Weights of a small mixture-of-experts language model, trained from scratch on English Wikipedia: width 128, a variant of Adam for the experts.
Below are experts of layer 3 (counted from 0) of a mixture-of-experts language model. Rows are named router (the router's row for the expert), gate (a neuron's input weights, with its number), up (a neuron's input weights, with its number), down (a neuron's output weights, with its number) and show model dimensions 0-127. Each number is 200 + 40 x the weight over its row's rms, rounded and kept within 0 to 999.
After each expert's rows: a language model's description of what the expert responds to. This comes from a sample of Wikipedia text that the model never trained on.

# expert 61
router,254,189,118,209,198,199,215,255,199,127,160,173,189,181,225,220,227,207,201,170,151,217,153,163,172,188,149,199,252,182,216,240,191,170,187,205,148,262,195,252,214,215,135,165,168,200,252,262,160,154,181,216,222,224,132,250,178,154,225,243,235,208,258,226,202,218,172,148,174,243,198,191,199,253,144,173,214,254,125,249,160,184,183,231,259,185,226,173,272,217,241,193,203,180,169,188,233,210,164,124,246,176,242,273,203,298,199,216,132,227,226,101,238,216,171,231,250,262,203,268,162,154,231,294,236,234,136,189
gate0,195,245,185,174,243,219,197,158,234,222,266,254,222,191,141,223,183,214,114,203,257,226,237,218,236,221,215,223,230,192,150,195,218,145,190,261,146,149,136,185,179,293,253,130,245,197,206,281,213,210,128,218,228,274,205,273,220,124,254,231,191,181,208,255,199,190,218,122,142,177,222,244,171,131,178,215,208,260,165,233,235,186,245,178,203,169,248,191,207,185,244,204,180,218,166,167,263,216,184,122,297,137,191,201,209,256,231,231,170,207,185,190,267,201,209,183,221,252,191,227,233,134,188,223,242,258,208,259
up0,250,201,222,195,258,197,190,154,237,213,148,244,189,212,131,272,262,208,211,132,223,172,225,210,178,166,246,149,228,161,205,178,113,163,204,184,201,141,151,211,198,200,218,274,173,206,212,227,177,227,210,219,180,206,172,177,138,244,204,179,295,226,152,167,175,181,221,171,226,163,148,174,206,188,235,205,179,220,183,217,156,170,165,199,148,213,205,329,208,133,160,176,261,234,127,213,227,185,237,223,163,150,246,188,225,261,240,257,154,281,167,242,213,195,209,222,229,217,198,218,91,128,217,144,234,201,228,297
down0,130,284,218,266,288,168,235,220,165,235,217,196,166,220,177,168,150,218,172,206,271,185,150,177,186,159,200,235,177,180,154,220,167,224,175,275,246,168,231,146,252,262,253,187,241,213,234,230,212,139,230,233,190,150,155,159,153,192,184,136,200,118,232,153,241,223,253,95,214,233,183,151,244,175,180,232,198,194,144,150,227,198,232,198,230,185,225,263,232,254,167,171,225,262,187,144,224,190,200,165,207,190,190,145,211,217,237,259,212,223,227,254,166,252,118,264,230,210,169,263,194,243,184,254,237,258,222,181
It responds to: National, general, -al words

# expert 34
router,241,173,164,170,189,165,221,208,128,155,208,205,107,218,214,251,245,164,210,187,122,219,172,180,153,223,157,215,287,169,161,254,221,147,181,237,177,242,184,242,181,236,168,211,190,302,263,223,164,136,186,201,246,229,170,266,175,126,208,248,267,204,253,222,175,214,159,181,148,205,185,212,238,222,186,169,195,243,161,291,168,203,186,247,271,152,216,109,231,218,198,195,205,149,147,245,224,198,170,150,220,166,204,250,136,265,141,270,171,198,215,142,193,157,177,224,203,247,263,233,185,157,235,189,231,207,188,203
gate0,226,248,123,135,223,200,272,207,136,173,227,208,194,221,259,251,162,201,136,152,176,271,235,306,203,204,219,220,190,231,180,242,224,182,169,192,261,241,204,224,203,199,162,162,163,191,227,162,220,235,101,282,191,270,190,245,241,162,208,227,278,237,230,162,198,150,218,165,213,161,263,205,204,135,173,188,201,219,178,190,154,234,260,275,237,180,203,221,232,183,212,228,213,122,200,224,173,233,206,227,224,178,203,170,112,264,209,194,188,186,115,224,197,102,183,216,114,177,159,206,134,228,197,211,197,210,209,232
up0,178,143,282,317,144,189,170,101,197,221,168,157,216,193,189,177,223,226,168,270,146,200,195,46,202,138,202,216,219,136,166,248,166,231,146,262,174,194,169,168,214,173,171,186,227,114,218,260,196,172,211,170,196,135,149,170,159,222,208,218,184,179,210,205,269,221,156,197,259,207,194,237,209,250,204,221,143,156,184,170,209,193,132,151,186,223,167,139,211,232,240,204,207,194,157,206,202,184,152,134,193,161,266,201,236,210,186,186,165,267,247,136,233,214,242,192,247,166,178,236,169,200,204,225,207,197,154,204
down0,162,134,238,232,230,197,234,174,133,251,188,240,213,148,175,211,310,229,214,159,214,245,234,227,201,161,246,163,245,148,196,173,156,219,204,236,165,176,185,264,179,229,188,221,209,220,208,191,251,233,214,243,190,162,263,153,171,186,225,170,144,151,175,295,194,228,176,224,135,224,122,213,192,124,140,120,224,199,200,255,262,246,213,210,197,240,185,177,180,273,229,240,175,207,177,220,258,180,176,159,290,187,238,247,251,169,245,191,255,205,211,204,192,198,236,230,273,170,253,169,223,151,284,205,163,123,160,205
It responds to: Mid-word syllable pieces

# expert 17
router,233,152,158,208,211,208,229,180,142,131,146,187,178,273,223,238,170,188,211,150,150,260,198,175,149,229,173,208,269,151,146,240,182,190,187,239,165,217,192,190,232,201,164,192,201,246,241,273,175,177,207,224,170,245,164,242,172,145,246,208,305,224,263,292,191,193,181,187,167,236,189,209,244,206,178,169,180,238,111,239,140,155,203,300,231,133,204,167,238,244,247,205,237,161,175,271,232,219,188,187,237,149,251,199,158,233,136,243,170,248,228,165,218,150,174,221,249,274,237,233,172,198,219,222,256,224,151,172
gate0,170,230,136,206,202,181,209,232,214,153,200,242,188,230,181,192,118,191,251,230,153,140,248,294,216,213,195,252,242,183,180,189,240,175,236,153,145,150,207,170,199,152,115,181,187,202,150,187,197,246,202,282,183,166,201,145,207,228,322,147,233,188,215,233,227,209,198,200,250,147,160,196,201,203,138,196,199,201,89,159,248,214,223,279,210,185,230,139,229,166,166,164,215,227,132,248,238,197,212,136,239,223,191,141,196,259,181,142,206,187,289,182,144,257,196,178,270,200,223,208,120,201,197,221,184,196,172,187
up0,163,200,270,156,231,201,154,159,220,250,155,209,208,164,206,240,235,174,167,189,279,144,121,153,111,194,171,147,116,235,221,193,215,135,195,161,195,221,163,171,198,252,157,185,231,183,193,204,205,159,151,75,192,307,185,240,129,158,200,206,188,220,179,159,160,212,168,195,185,258,257,135,201,200,266,225,258,236,194,200,131,200,194,188,195,238,204,197,163,176,236,184,235,181,214,128,202,220,227,240,221,211,236,174,296,168,169,145,200,265,185,240,176,149,210,247,139,213,205,221,178,186,148,207,182,251,236,236
down0,192,162,163,267,208,180,247,172,188,260,195,174,220,190,178,237,180,126,223,202,241,267,135,234,260,208,243,182,188,216,229,182,140,216,232,148,195,270,179,244,219,194,192,237,183,197,191,209,199,152,194,201,221,141,158,287,164,217,203,175,96,200,109,203,193,205,192,204,152,208,265,137,220,229,209,160,162,174,156,256,175,194,166,182,229,275,238,210,175,215,236,225,155,188,123,220,185,239,200,202,209,249,265,180,317,192,212,264,175,210,171,267,172,206,196,283,157,248,141,211,251,191,206,205,193,216,82,214
It responds to: Second word syllable

# expert 15
router,237,149,140,178,216,213,259,216,154,142,166,211,164,149,258,236,219,133,184,185,182,174,201,197,191,266,189,248,223,152,179,198,165,202,142,238,191,236,186,193,270,208,179,187,148,229,223,212,119,190,191,173,241,196,179,170,165,185,246,281,246,256,238,222,263,232,172,211,195,278,231,253,264,236,122,148,155,264,222,263,127,151,164,228,266,167,221,213,242,249,286,177,218,158,171,197,233,221,182,186,228,136,207,237,153,248,186,226,196,251,165,160,243,162,171,285,225,206,240,241,166,181,251,238,220,224,150,218
gate0,239,224,179,153,207,187,193,208,205,198,233,250,245,175,255,277,249,150,122,155,124,222,200,282,212,269,161,282,207,155,158,253,221,166,213,281,206,179,156,254,227,174,191,230,245,170,201,184,198,160,222,84,230,186,211,178,191,181,229,266,219,252,185,206,211,223,159,203,162,157,219,126,167,218,136,172,193,225,194,241,186,202,139,190,218,261,248,166,228,233,210,243,211,221,210,170,213,189,259,146,322,197,259,177,160,195,235,217,152,200,298,249,207,220,170,283,219,234,234,192,218,204,205,188,239,208,187,190
up0,199,210,198,229,238,161,300,97,208,181,181,204,192,216,163,116,175,202,199,212,223,215,205,150,197,184,166,165,220,163,240,205,130,308,135,254,190,232,233,130,236,236,241,236,190,223,177,197,160,209,178,221,80,189,223,254,233,230,137,171,198,155,220,225,248,188,230,239,192,137,195,304,157,155,215,208,211,176,190,241,154,133,163,233,134,156,174,183,215,152,178,224,180,212,176,224,156,229,200,160,196,168,212,220,208,261,183,235,217,246,167,170,183,156,161,96,185,191,226,214,228,195,191,126,243,231,152,161
down0,221,203,191,222,261,187,214,180,170,188,256,155,255,191,274,227,214,162,158,194,247,259,200,229,191,141,268,259,188,123,227,176,133,162,238,210,240,163,182,240,213,218,216,186,220,202,152,240,209,234,244,279,233,217,98,191,182,210,244,182,172,162,218,196,287,205,261,236,223,193,190,167,200,198,212,215,174,238,238,241,170,131,123,181,212,197,229,192,220,161,130,180,141,220,181,135,198,209,148,242,181,221,225,204,94,166,162,264,301,250,213,193,210,202,234,217,144,211,233,144,172,268,188,159,259,243,197,258
It responds to: Lowercase word starts

# expert 40
router,220,135,155,167,206,192,203,223,155,141,143,206,172,209,235,255,257,159,246,155,198,251,164,185,185,248,209,217,225,145,231,220,191,125,233,232,162,266,176,241,209,217,155,215,162,244,264,215,162,150,161,232,266,257,155,276,161,177,170,196,226,244,257,209,192,266,143,165,167,273,225,224,278,231,177,157,171,269,181,254,134,186,166,222,244,206,237,172,219,287,231,183,206,182,183,228,241,228,143,166,241,185,249,227,137,220,147,258,177,244,211,139,254,166,147,207,187,245,223,236,179,166,225,205,220,257,186,147
gate0,228,129,181,242,250,132,163,227,216,185,207,193,212,206,289,240,195,182,194,206,262,231,181,203,163,261,118,172,209,236,181,253,176,163,153,187,160,198,141,162,215,143,183,186,211,210,149,264,224,186,183,188,210,190,194,320,213,199,184,222,179,258,183,167,176,203,161,122,204,170,282,170,140,191,257,206,246,228,201,246,216,197,213,239,202,229,219,231,260,262,145,134,187,233,194,155,203,266,155,132,140,173,200,188,217,244,205,312,275,215,160,176,251,156,187,186,225,213,187,207,173,170,254,225,169,289,231,176
up0,236,143,195,207,212,145,205,193,268,210,201,193,150,189,289,239,234,253,223,203,162,276,192,176,152,226,213,200,194,226,147,224,140,113,236,169,172,243,174,201,130,174,164,182,235,228,239,116,289,208,146,203,246,182,173,299,215,224,199,250,171,260,140,193,166,197,157,132,219,177,140,185,115,174,145,214,215,247,167,232,175,228,231,202,168,167,173,195,220,198,189,252,175,150,192,207,209,243,238,221,101,152,151,143,210,171,203,223,152,183,235,126,199,285,206,243,206,202,177,209,222,245,153,157,172,227,188,194
down0,206,168,193,133,244,116,140,168,203,175,196,151,203,210,208,210,215,137,207,170,134,172,169,211,203,283,164,168,203,202,236,166,234,245,166,163,183,189,216,228,164,133,125,166,217,147,218,162,192,156,228,163,135,125,266,158,250,158,231,261,214,175,217,176,263,252,190,163,214,185,299,187,178,228,152,235,223,230,137,183,164,193,198,181,135,211,171,144,201,163,222,155,226,245,196,184,214,265,200,217,146,198,142,243,187,239,242,200,171,221,228,154,207,192,174,142,192,167,103,132,117,240,202,141,177,177,248,145
It responds to: Word-ending suffixes

# expert 60
router,254,170,145,223,241,193,254,218,182,180,155,223,179,235,220,267,222,146,218,153,117,235,187,233,163,243,173,242,260,163,141,232,189,194,152,233,162,252,182,236,268,187,159,165,176,201,193,193,138,168,214,178,258,239,157,255,172,196,213,251,241,190,207,228,245,284,137,165,189,213,209,241,209,244,153,156,207,256,163,206,176,178,160,243,224,188,257,144,240,214,276,204,202,170,131,250,203,231,172,146,234,145,210,225,176,250,176,222,205,233,191,151,220,201,181,226,219,237,264,301,153,111,207,220,272,263,141,175
gate0,174,217,173,231,267,172,222,114,213,216,267,114,187,253,176,235,180,209,297,215,143,167,134,169,176,193,153,221,206,164,155,245,163,213,192,203,152,259,169,192,237,187,125,251,234,162,208,221,88,191,187,202,128,202,200,185,228,193,218,236,252,150,194,178,204,163,193,182,148,217,232,242,216,157,175,234,159,282,162,130,154,170,212,226,210,276,225,216,202,166,143,218,274,213,181,271,205,182,191,156,184,220,247,217,197,169,220,150,179,268,172,191,212,188,221,214,171,215,265,231,121,179,213,202,180,113,273,173
up0,247,234,254,178,135,190,106,232,212,211,151,216,219,115,234,188,285,185,140,236,238,274,250,135,218,208,264,189,199,213,222,149,163,217,167,173,286,150,179,185,192,226,192,178,132,270,124,210,302,192,192,168,217,261,231,212,215,205,223,213,237,180,198,248,241,240,150,212,208,166,157,194,209,213,171,155,192,148,201,235,220,234,208,198,222,118,156,238,221,262,232,151,160,200,248,179,241,240,181,231,203,236,224,174,222,248,201,239,192,192,188,236,182,215,215,200,277,122,108,208,257,224,215,237,211,220,132,227
down0,268,135,148,187,145,248,249,150,166,176,187,198,191,199,157,229,186,110,202,193,184,273,144,251,215,203,243,148,197,178,248,194,206,246,161,155,243,182,200,182,159,183,270,162,219,222,237,242,213,156,212,91,191,204,209,186,208,124,200,131,207,177,264,224,215,221,297,167,188,228,144,197,179,206,219,210,208,241,250,230,135,237,143,185,179,209,156,181,236,220,182,153,221,168,206,160,242,94,241,175,219,198,207,183,223,253,230,265,170,281,232,257,157,254,226,281,236,208,255,201,247,209,224,226,178,180,152,188
It responds to: Word-opening pieces

# expert 58
router,209,145,178,193,231,136,214,247,124,176,147,187,216,211,220,224,254,167,176,214,123,205,191,171,120,269,161,219,243,203,180,254,154,138,167,196,174,246,183,213,237,195,165,216,150,196,231,215,136,156,191,211,258,233,179,274,204,168,203,248,289,230,244,229,222,245,183,192,182,244,250,196,272,272,161,135,198,215,181,218,168,165,169,260,207,176,250,187,236,221,206,223,211,142,157,263,224,243,208,167,208,167,219,188,149,248,157,250,177,270,200,163,197,182,127,269,180,231,261,241,145,170,270,219,204,271,141,151
gate0,219,229,174,199,290,192,253,121,177,227,142,215,153,216,226,143,232,203,267,154,113,215,182,200,163,223,153,151,253,233,132,194,234,187,162,150,160,259,143,218,189,254,217,226,136,193,255,223,186,199,142,196,254,97,106,249,190,175,180,265,193,211,213,240,166,202,217,283,168,201,195,165,227,191,178,174,173,274,176,202,173,221,177,200,205,182,243,122,221,273,246,176,254,205,191,264,161,159,179,178,235,179,189,254,188,200,217,218,155,217,239,194,247,163,136,207,136,188,182,194,194,284,252,176,224,179,220,191
up0,138,196,173,182,262,205,206,197,274,169,144,208,215,197,170,148,190,145,176,241,222,183,191,232,173,183,183,144,225,200,141,271,119,213,180,186,213,147,215,205,233,189,250,233,198,145,200,189,232,240,177,220,146,50,152,177,285,227,161,180,123,244,125,191,169,232,251,275,234,177,213,206,294,157,233,232,202,125,229,227,209,217,215,162,211,215,246,216,147,201,153,176,174,227,239,150,169,235,220,215,219,141,189,171,216,164,132,190,192,195,154,200,195,198,170,144,210,204,197,176,293,246,246,191,166,207,219,271
down0,177,233,165,145,242,158,198,141,145,184,182,260,218,188,180,277,193,182,282,241,213,147,252,178,228,224,272,186,229,147,186,210,234,211,201,239,243,219,155,217,249,227,246,215,166,207,234,227,220,125,157,151,132,236,145,199,239,188,232,205,166,206,258,215,151,233,156,267,218,196,232,184,212,246,135,154,163,130,223,266,209,131,169,212,195,222,197,158,159,190,198,115,107,217,193,166,249,161,258,202,219,215,218,217,199,112,229,168,156,244,190,116,171,225,207,238,251,261,246,166,225,238,170,247,238,243,224,208
It responds to: Prepositions and particles

# expert 20
router,270,168,137,209,219,168,236,261,158,179,186,204,183,223,228,234,228,197,165,180,178,241,142,194,160,273,187,231,272,206,195,232,197,150,189,256,163,249,195,220,212,245,150,162,146,222,233,217,160,163,219,201,258,238,214,247,158,187,225,239,253,214,222,201,221,256,124,164,181,251,241,229,266,284,187,121,185,219,177,224,148,193,147,222,242,180,210,189,276,248,237,201,213,172,172,257,254,247,197,190,211,138,234,232,151,186,175,227,176,228,203,190,272,193,168,264,176,236,259,286,148,115,233,222,250,290,170,172
gate0,203,157,120,178,136,203,203,248,154,151,146,232,160,146,225,191,182,179,156,138,195,163,199,189,194,267,220,237,280,160,169,198,125,224,207,216,187,192,159,190,250,240,269,176,157,256,216,230,202,98,156,213,220,173,213,179,216,197,263,249,195,303,290,230,206,181,158,170,188,198,138,172,201,239,140,182,258,234,171,197,177,183,214,188,203,207,289,173,166,225,214,130,196,202,160,213,197,226,200,169,213,222,196,173,166,155,230,205,137,280,178,185,272,171,118,249,238,267,169,194,244,174,242,153,188,252,204,166
up0,276,212,200,173,266,212,256,153,218,187,165,202,189,213,257,248,218,141,266,173,168,274,216,222,149,160,146,166,162,154,198,203,195,227,176,213,141,236,200,175,231,149,131,192,242,178,189,251,160,224,188,177,234,176,180,233,152,169,228,200,226,213,209,213,251,265,233,154,146,238,235,212,197,179,219,183,132,206,174,268,179,144,202,278,220,156,166,182,216,193,261,211,193,191,154,213,204,139,185,164,284,99,261,266,169,288,150,233,220,183,283,136,207,206,214,214,238,215,234,177,141,193,188,245,259,124,173,216
down0,213,164,197,192,256,196,190,219,136,191,212,234,254,218,229,212,276,240,228,254,197,265,238,122,231,128,273,246,175,261,144,257,263,183,146,232,246,160,204,285,198,158,188,189,139,166,210,162,213,255,242,188,223,214,216,222,201,221,240,207,212,235,203,110,231,196,215,193,178,177,164,175,213,231,184,173,176,232,211,129,129,291,183,249,205,182,157,220,174,279,190,238,191,160,267,212,211,270,237,308,182,231,163,163,154,168,254,236,155,259,183,157,164,230,177,182,214,227,231,223,221,242,164,169,170,225,203,156
It responds to: Prepositions in titles

# expert 26
router,272,158,121,207,187,228,193,249,198,141,89,202,147,226,228,229,222,156,190,191,151,190,196,201,170,236,187,215,221,176,168,256,230,197,165,226,188,255,204,207,274,236,149,197,136,235,230,271,157,151,204,207,223,201,185,274,191,199,242,253,237,265,236,178,205,249,163,146,168,254,261,254,275,266,169,108,195,225,154,238,168,145,135,217,258,178,222,190,260,206,185,176,202,158,168,201,223,210,193,154,241,160,258,217,184,221,186,215,167,235,183,190,259,175,125,221,185,246,216,248,164,169,260,261,224,228,142,168
gate0,248,280,222,225,224,298,214,210,198,214,180,248,152,242,239,247,314,194,265,200,179,242,168,205,225,182,207,282,175,206,136,134,224,201,167,203,265,171,234,207,214,216,243,162,202,248,207,181,178,207,220,132,257,155,162,159,160,198,166,240,187,204,179,262,149,160,255,227,223,192,176,190,188,294,189,143,215,214,160,207,203,228,140,215,259,210,220,144,176,291,226,201,263,131,216,233,144,188,191,183,304,200,245,211,261,193,223,216,146,194,284,212,169,223,192,185,241,232,251,230,249,198,186,171,202,195,193,151
up0,259,241,200,208,244,239,231,205,181,128,172,258,184,216,203,233,220,252,286,144,209,285,132,130,198,241,207,221,172,224,186,166,201,190,149,226,281,208,155,226,173,221,237,151,197,272,215,210,170,197,219,112,227,173,202,237,143,186,239,235,168,209,142,267,216,255,234,202,196,251,159,229,153,255,197,145,216,231,159,208,219,176,152,172,269,216,202,240,173,256,256,181,240,154,240,234,159,187,190,214,255,226,238,189,239,193,171,233,166,119,231,220,232,216,181,160,251,270,313,223,263,226,196,243,174,183,223,168
down0,231,168,253,169,118,231,252,250,201,219,206,207,167,216,192,191,147,155,235,192,172,184,249,180,157,243,174,272,163,182,179,198,223,170,240,163,201,188,168,226,148,269,228,164,269,232,208,190,168,146,125,129,246,225,166,153,184,254,217,214,255,195,159,194,270,251,227,133,256,214,222,204,126,180,186,167,196,203,177,205,121,214,131,223,168,175,269,169,165,184,241,146,219,277,151,107,202,158,183,201,246,206,188,219,207,249,216,230,245,217,237,129,222,257,270,217,139,204,160,283,207,196,204,235,153,224,225,159
It responds to: Connectives and adjective endings

# expert 44
router,233,178,185,157,209,214,221,227,138,180,162,185,169,239,221,199,219,156,208,142,171,243,199,234,171,260,169,216,256,160,173,218,245,129,164,232,175,248,175,223,231,206,124,198,147,222,244,260,149,152,171,205,219,206,177,227,176,178,213,177,221,252,249,201,208,249,196,127,138,187,258,212,273,268,181,119,190,255,185,257,141,194,154,230,216,184,210,216,259,236,271,148,224,184,110,193,255,239,175,136,234,161,221,223,164,233,189,247,152,289,192,199,258,181,135,261,205,250,205,227,223,137,208,281,249,243,207,190
gate0,204,283,169,219,226,174,222,272,208,211,177,159,233,271,238,195,243,224,187,182,179,192,266,237,232,238,207,223,229,272,154,164,158,145,195,197,151,194,167,141,240,297,211,161,122,172,173,255,231,194,118,179,201,222,161,175,161,153,247,223,222,181,197,243,225,208,165,200,168,192,259,253,181,207,189,153,204,235,182,212,267,222,286,270,220,176,177,266,225,205,183,130,248,190,214,196,194,236,131,123,218,177,216,182,212,212,182,211,191,309,217,214,193,152,225,181,231,153,200,199,210,163,308,231,266,278,198,217
up0,203,257,178,187,198,268,222,185,209,157,148,153,166,256,211,262,175,250,311,180,189,196,240,162,197,111,206,167,222,231,194,170,214,131,195,206,180,149,231,255,234,199,178,157,250,263,221,278,181,177,186,170,89,150,192,206,103,194,218,235,140,187,208,204,156,154,209,226,138,198,223,171,191,169,210,173,133,177,233,250,199,215,217,200,245,247,223,187,158,99,218,201,174,230,203,185,271,204,196,222,211,163,193,167,218,202,185,231,203,133,274,168,192,204,260,221,228,250,170,171,198,129,189,286,237,124,211,205
down0,263,151,244,204,165,251,93,166,231,228,226,185,198,160,185,208,233,227,235,152,190,302,180,205,137,199,179,219,195,181,169,244,194,207,199,156,177,224,239,178,172,208,257,157,220,173,223,193,183,156,216,182,149,213,169,294,218,134,115,267,115,230,190,180,145,164,240,131,159,178,222,180,169,201,216,271,186,127,202,235,209,224,183,241,180,250,168,228,218,155,163,178,161,215,184,174,195,174,285,129,180,203,200,160,186,181,188,160,249,134,225,158,198,187,208,245,274,245,140,137,218,208,155,204,190,200,289,147
It responds to: Proper-name pieces

# expert 63
router,217,204,178,180,264,171,207,229,138,198,126,222,191,242,237,262,244,151,224,171,163,252,200,157,156,242,172,202,244,184,194,249,187,193,188,237,179,232,149,239,232,221,170,175,123,211,213,237,148,113,165,181,193,227,164,281,205,121,241,285,285,206,246,215,268,281,161,169,159,228,213,245,240,203,192,85,233,221,173,215,151,171,184,229,238,179,253,178,234,237,220,217,200,154,184,230,210,201,163,190,224,145,224,239,156,228,180,202,225,223,173,162,202,181,174,258,224,251,212,241,148,149,216,258,234,223,105,153
gate0,226,150,221,184,190,225,216,183,254,222,220,124,191,276,211,253,217,195,255,183,199,207,229,198,186,187,185,204,261,169,159,278,145,255,148,173,212,245,216,73,204,151,176,340,155,140,138,177,193,201,256,199,210,258,202,224,174,204,185,242,265,156,212,163,234,229,168,160,212,198,229,201,248,236,182,229,207,218,194,226,202,248,191,243,147,195,173,242,220,175,149,226,147,261,183,221,164,202,221,158,186,152,210,285,187,262,128,184,192,172,134,209,243,182,230,183,140,208,197,241,232,126,196,210,199,127,258,180
up0,146,222,177,131,185,151,216,203,207,161,201,212,174,113,179,225,142,198,114,271,148,178,164,164,185,156,154,120,186,242,212,139,169,180,230,174,222,245,158,281,193,245,229,207,203,236,245,179,196,211,205,283,221,214,154,238,187,239,312,204,181,188,138,248,149,135,190,182,217,188,112,207,226,218,145,238,231,236,214,126,233,222,212,168,168,168,183,171,132,205,215,200,162,182,190,170,243,162,226,205,224,192,192,190,246,208,131,238,132,245,183,158,186,289,190,183,259,230,176,223,207,197,209,273,160,239,210,267
down0,164,194,185,162,219,222,152,95,255,231,186,204,211,197,274,96,211,228,144,105,252,196,222,206,135,200,162,211,185,182,166,122,207,153,159,196,200,198,132,213,175,124,202,244,167,215,214,164,154,258,171,174,154,247,200,265,265,256,134,200,197,237,236,224,210,220,111,131,204,205,244,222,161,165,191,134,221,171,222,209,251,222,208,234,178,189,178,200,241,170,198,210,290,263,191,218,163,247,232,194,210,243,195,215,271,171,162,203,240,181,161,168,240,233,216,153,233,239,171,181,181,178,162,145,158,226,172,129
It responds to: Common media nouns

# expert 1
router,283,159,170,182,231,185,251,245,153,168,181,239,161,223,306,252,258,125,196,148,196,241,193,207,170,258,198,223,193,174,220,219,194,187,177,252,190,252,201,219,261,210,173,192,152,214,223,225,166,157,196,230,228,180,199,223,206,163,238,206,222,243,272,224,207,230,177,190,191,217,231,214,249,268,154,135,193,257,206,232,141,149,183,269,241,194,236,126,207,256,260,196,175,214,161,199,249,219,180,153,227,153,208,263,124,264,155,281,177,209,202,134,259,169,169,219,220,234,276,227,151,185,203,243,259,288,157,184
gate0,200,173,168,242,221,181,264,293,203,216,157,218,202,210,276,186,176,144,229,138,190,236,242,245,162,204,156,224,167,197,223,206,225,200,164,209,213,265,184,177,215,238,190,239,247,157,176,261,234,232,171,229,214,177,235,216,137,179,247,199,221,213,258,227,174,231,273,191,151,203,218,177,237,207,209,171,248,218,193,236,168,136,214,173,240,197,319,148,158,204,252,122,254,236,173,189,197,278,205,169,196,194,172,301,186,261,204,211,182,262,220,118,203,210,227,274,91,171,182,188,141,199,149,148,227,207,185,133
up0,174,192,224,182,234,172,261,241,195,199,145,246,186,258,270,254,147,167,157,234,227,221,224,276,138,189,172,214,197,191,263,224,220,234,121,208,224,164,201,211,219,254,219,244,217,232,125,226,260,272,234,227,212,178,282,221,161,207,238,162,212,230,240,186,170,201,266,224,174,217,173,168,236,198,173,185,200,208,206,230,99,148,192,179,239,221,256,155,151,218,247,152,222,201,191,194,132,285,248,221,200,190,176,225,199,284,165,195,259,197,218,154,267,152,168,278,124,166,200,171,121,174,133,160,211,188,165,202
down0,179,207,181,216,229,194,178,141,243,201,197,194,148,186,172,206,247,140,201,174,189,179,133,151,228,125,191,233,168,175,158,282,203,205,174,166,242,259,235,167,204,323,168,302,255,229,243,195,288,212,222,119,241,184,149,198,204,142,149,137,200,285,241,244,244,203,262,186,283,251,203,227,201,247,208,193,180,229,229,174,191,175,220,212,152,207,216,171,170,224,170,165,175,156,224,193,169,249,139,223,208,278,201,170,198,207,221,208,240,251,213,167,183,210,168,158,161,173,171,255,270,161,202,230,219,191,184,108
It responds to: Mid-word name pieces

# expert 46
router,238,180,149,163,271,206,247,258,170,156,184,233,182,272,254,240,195,150,163,164,183,212,189,186,207,221,148,218,210,190,204,200,195,148,179,220,171,218,203,223,239,225,199,168,148,227,244,226,116,177,171,173,269,270,200,250,175,160,242,237,237,203,282,218,285,245,215,134,142,226,236,279,230,228,182,141,205,253,177,219,177,162,122,235,237,179,192,156,251,248,211,199,222,184,166,265,189,241,168,160,200,166,238,241,131,219,132,219,189,227,174,132,232,163,157,264,184,260,273,253,161,142,209,215,243,258,186,202
gate0,225,185,174,103,128,199,231,128,176,201,211,175,161,247,244,197,219,171,233,132,173,130,245,238,169,198,154,160,223,238,198,253,213,144,135,182,161,175,228,222,208,209,109,207,251,302,142,229,179,204,185,196,264,194,166,181,256,248,222,187,220,184,174,181,156,177,188,218,192,190,229,158,185,246,192,139,212,272,132,182,187,185,254,216,208,255,258,233,187,168,211,140,147,182,214,227,251,193,262,176,198,216,247,252,201,296,171,196,249,203,277,263,225,200,176,149,182,250,248,195,260,217,273,185,228,202,156,169
up0,163,193,263,255,217,165,220,229,119,193,167,262,224,201,144,232,248,121,128,219,181,233,116,143,159,224,251,238,219,177,212,203,217,144,202,230,221,181,192,133,228,220,266,237,155,223,210,234,221,152,254,184,184,136,227,210,150,199,195,215,203,160,217,254,213,253,156,199,211,237,191,220,276,181,148,238,182,124,186,272,187,251,173,187,233,174,224,142,155,216,211,290,208,120,199,187,192,224,201,211,216,164,224,201,173,166,144,219,154,223,140,135,120,221,190,254,287,173,182,254,143,181,221,200,223,147,163,175
down0,168,228,234,111,185,229,129,230,202,151,228,171,176,207,237,167,193,227,182,211,156,260,140,204,201,230,261,234,163,225,222,198,180,264,213,225,252,262,280,249,226,221,82,195,232,235,223,213,160,202,203,166,168,245,244,197,246,182,185,212,129,193,225,234,157,158,138,191,181,237,250,256,204,198,200,254,211,170,256,205,258,204,213,133,158,178,175,198,229,276,175,235,196,255,98,151,237,153,100,177,238,211,195,121,201,193,178,172,222,231,196,127,195,126,229,168,195,223,176,208,252,231,238,141,203,222,210,198
It responds to: Past-tense verbs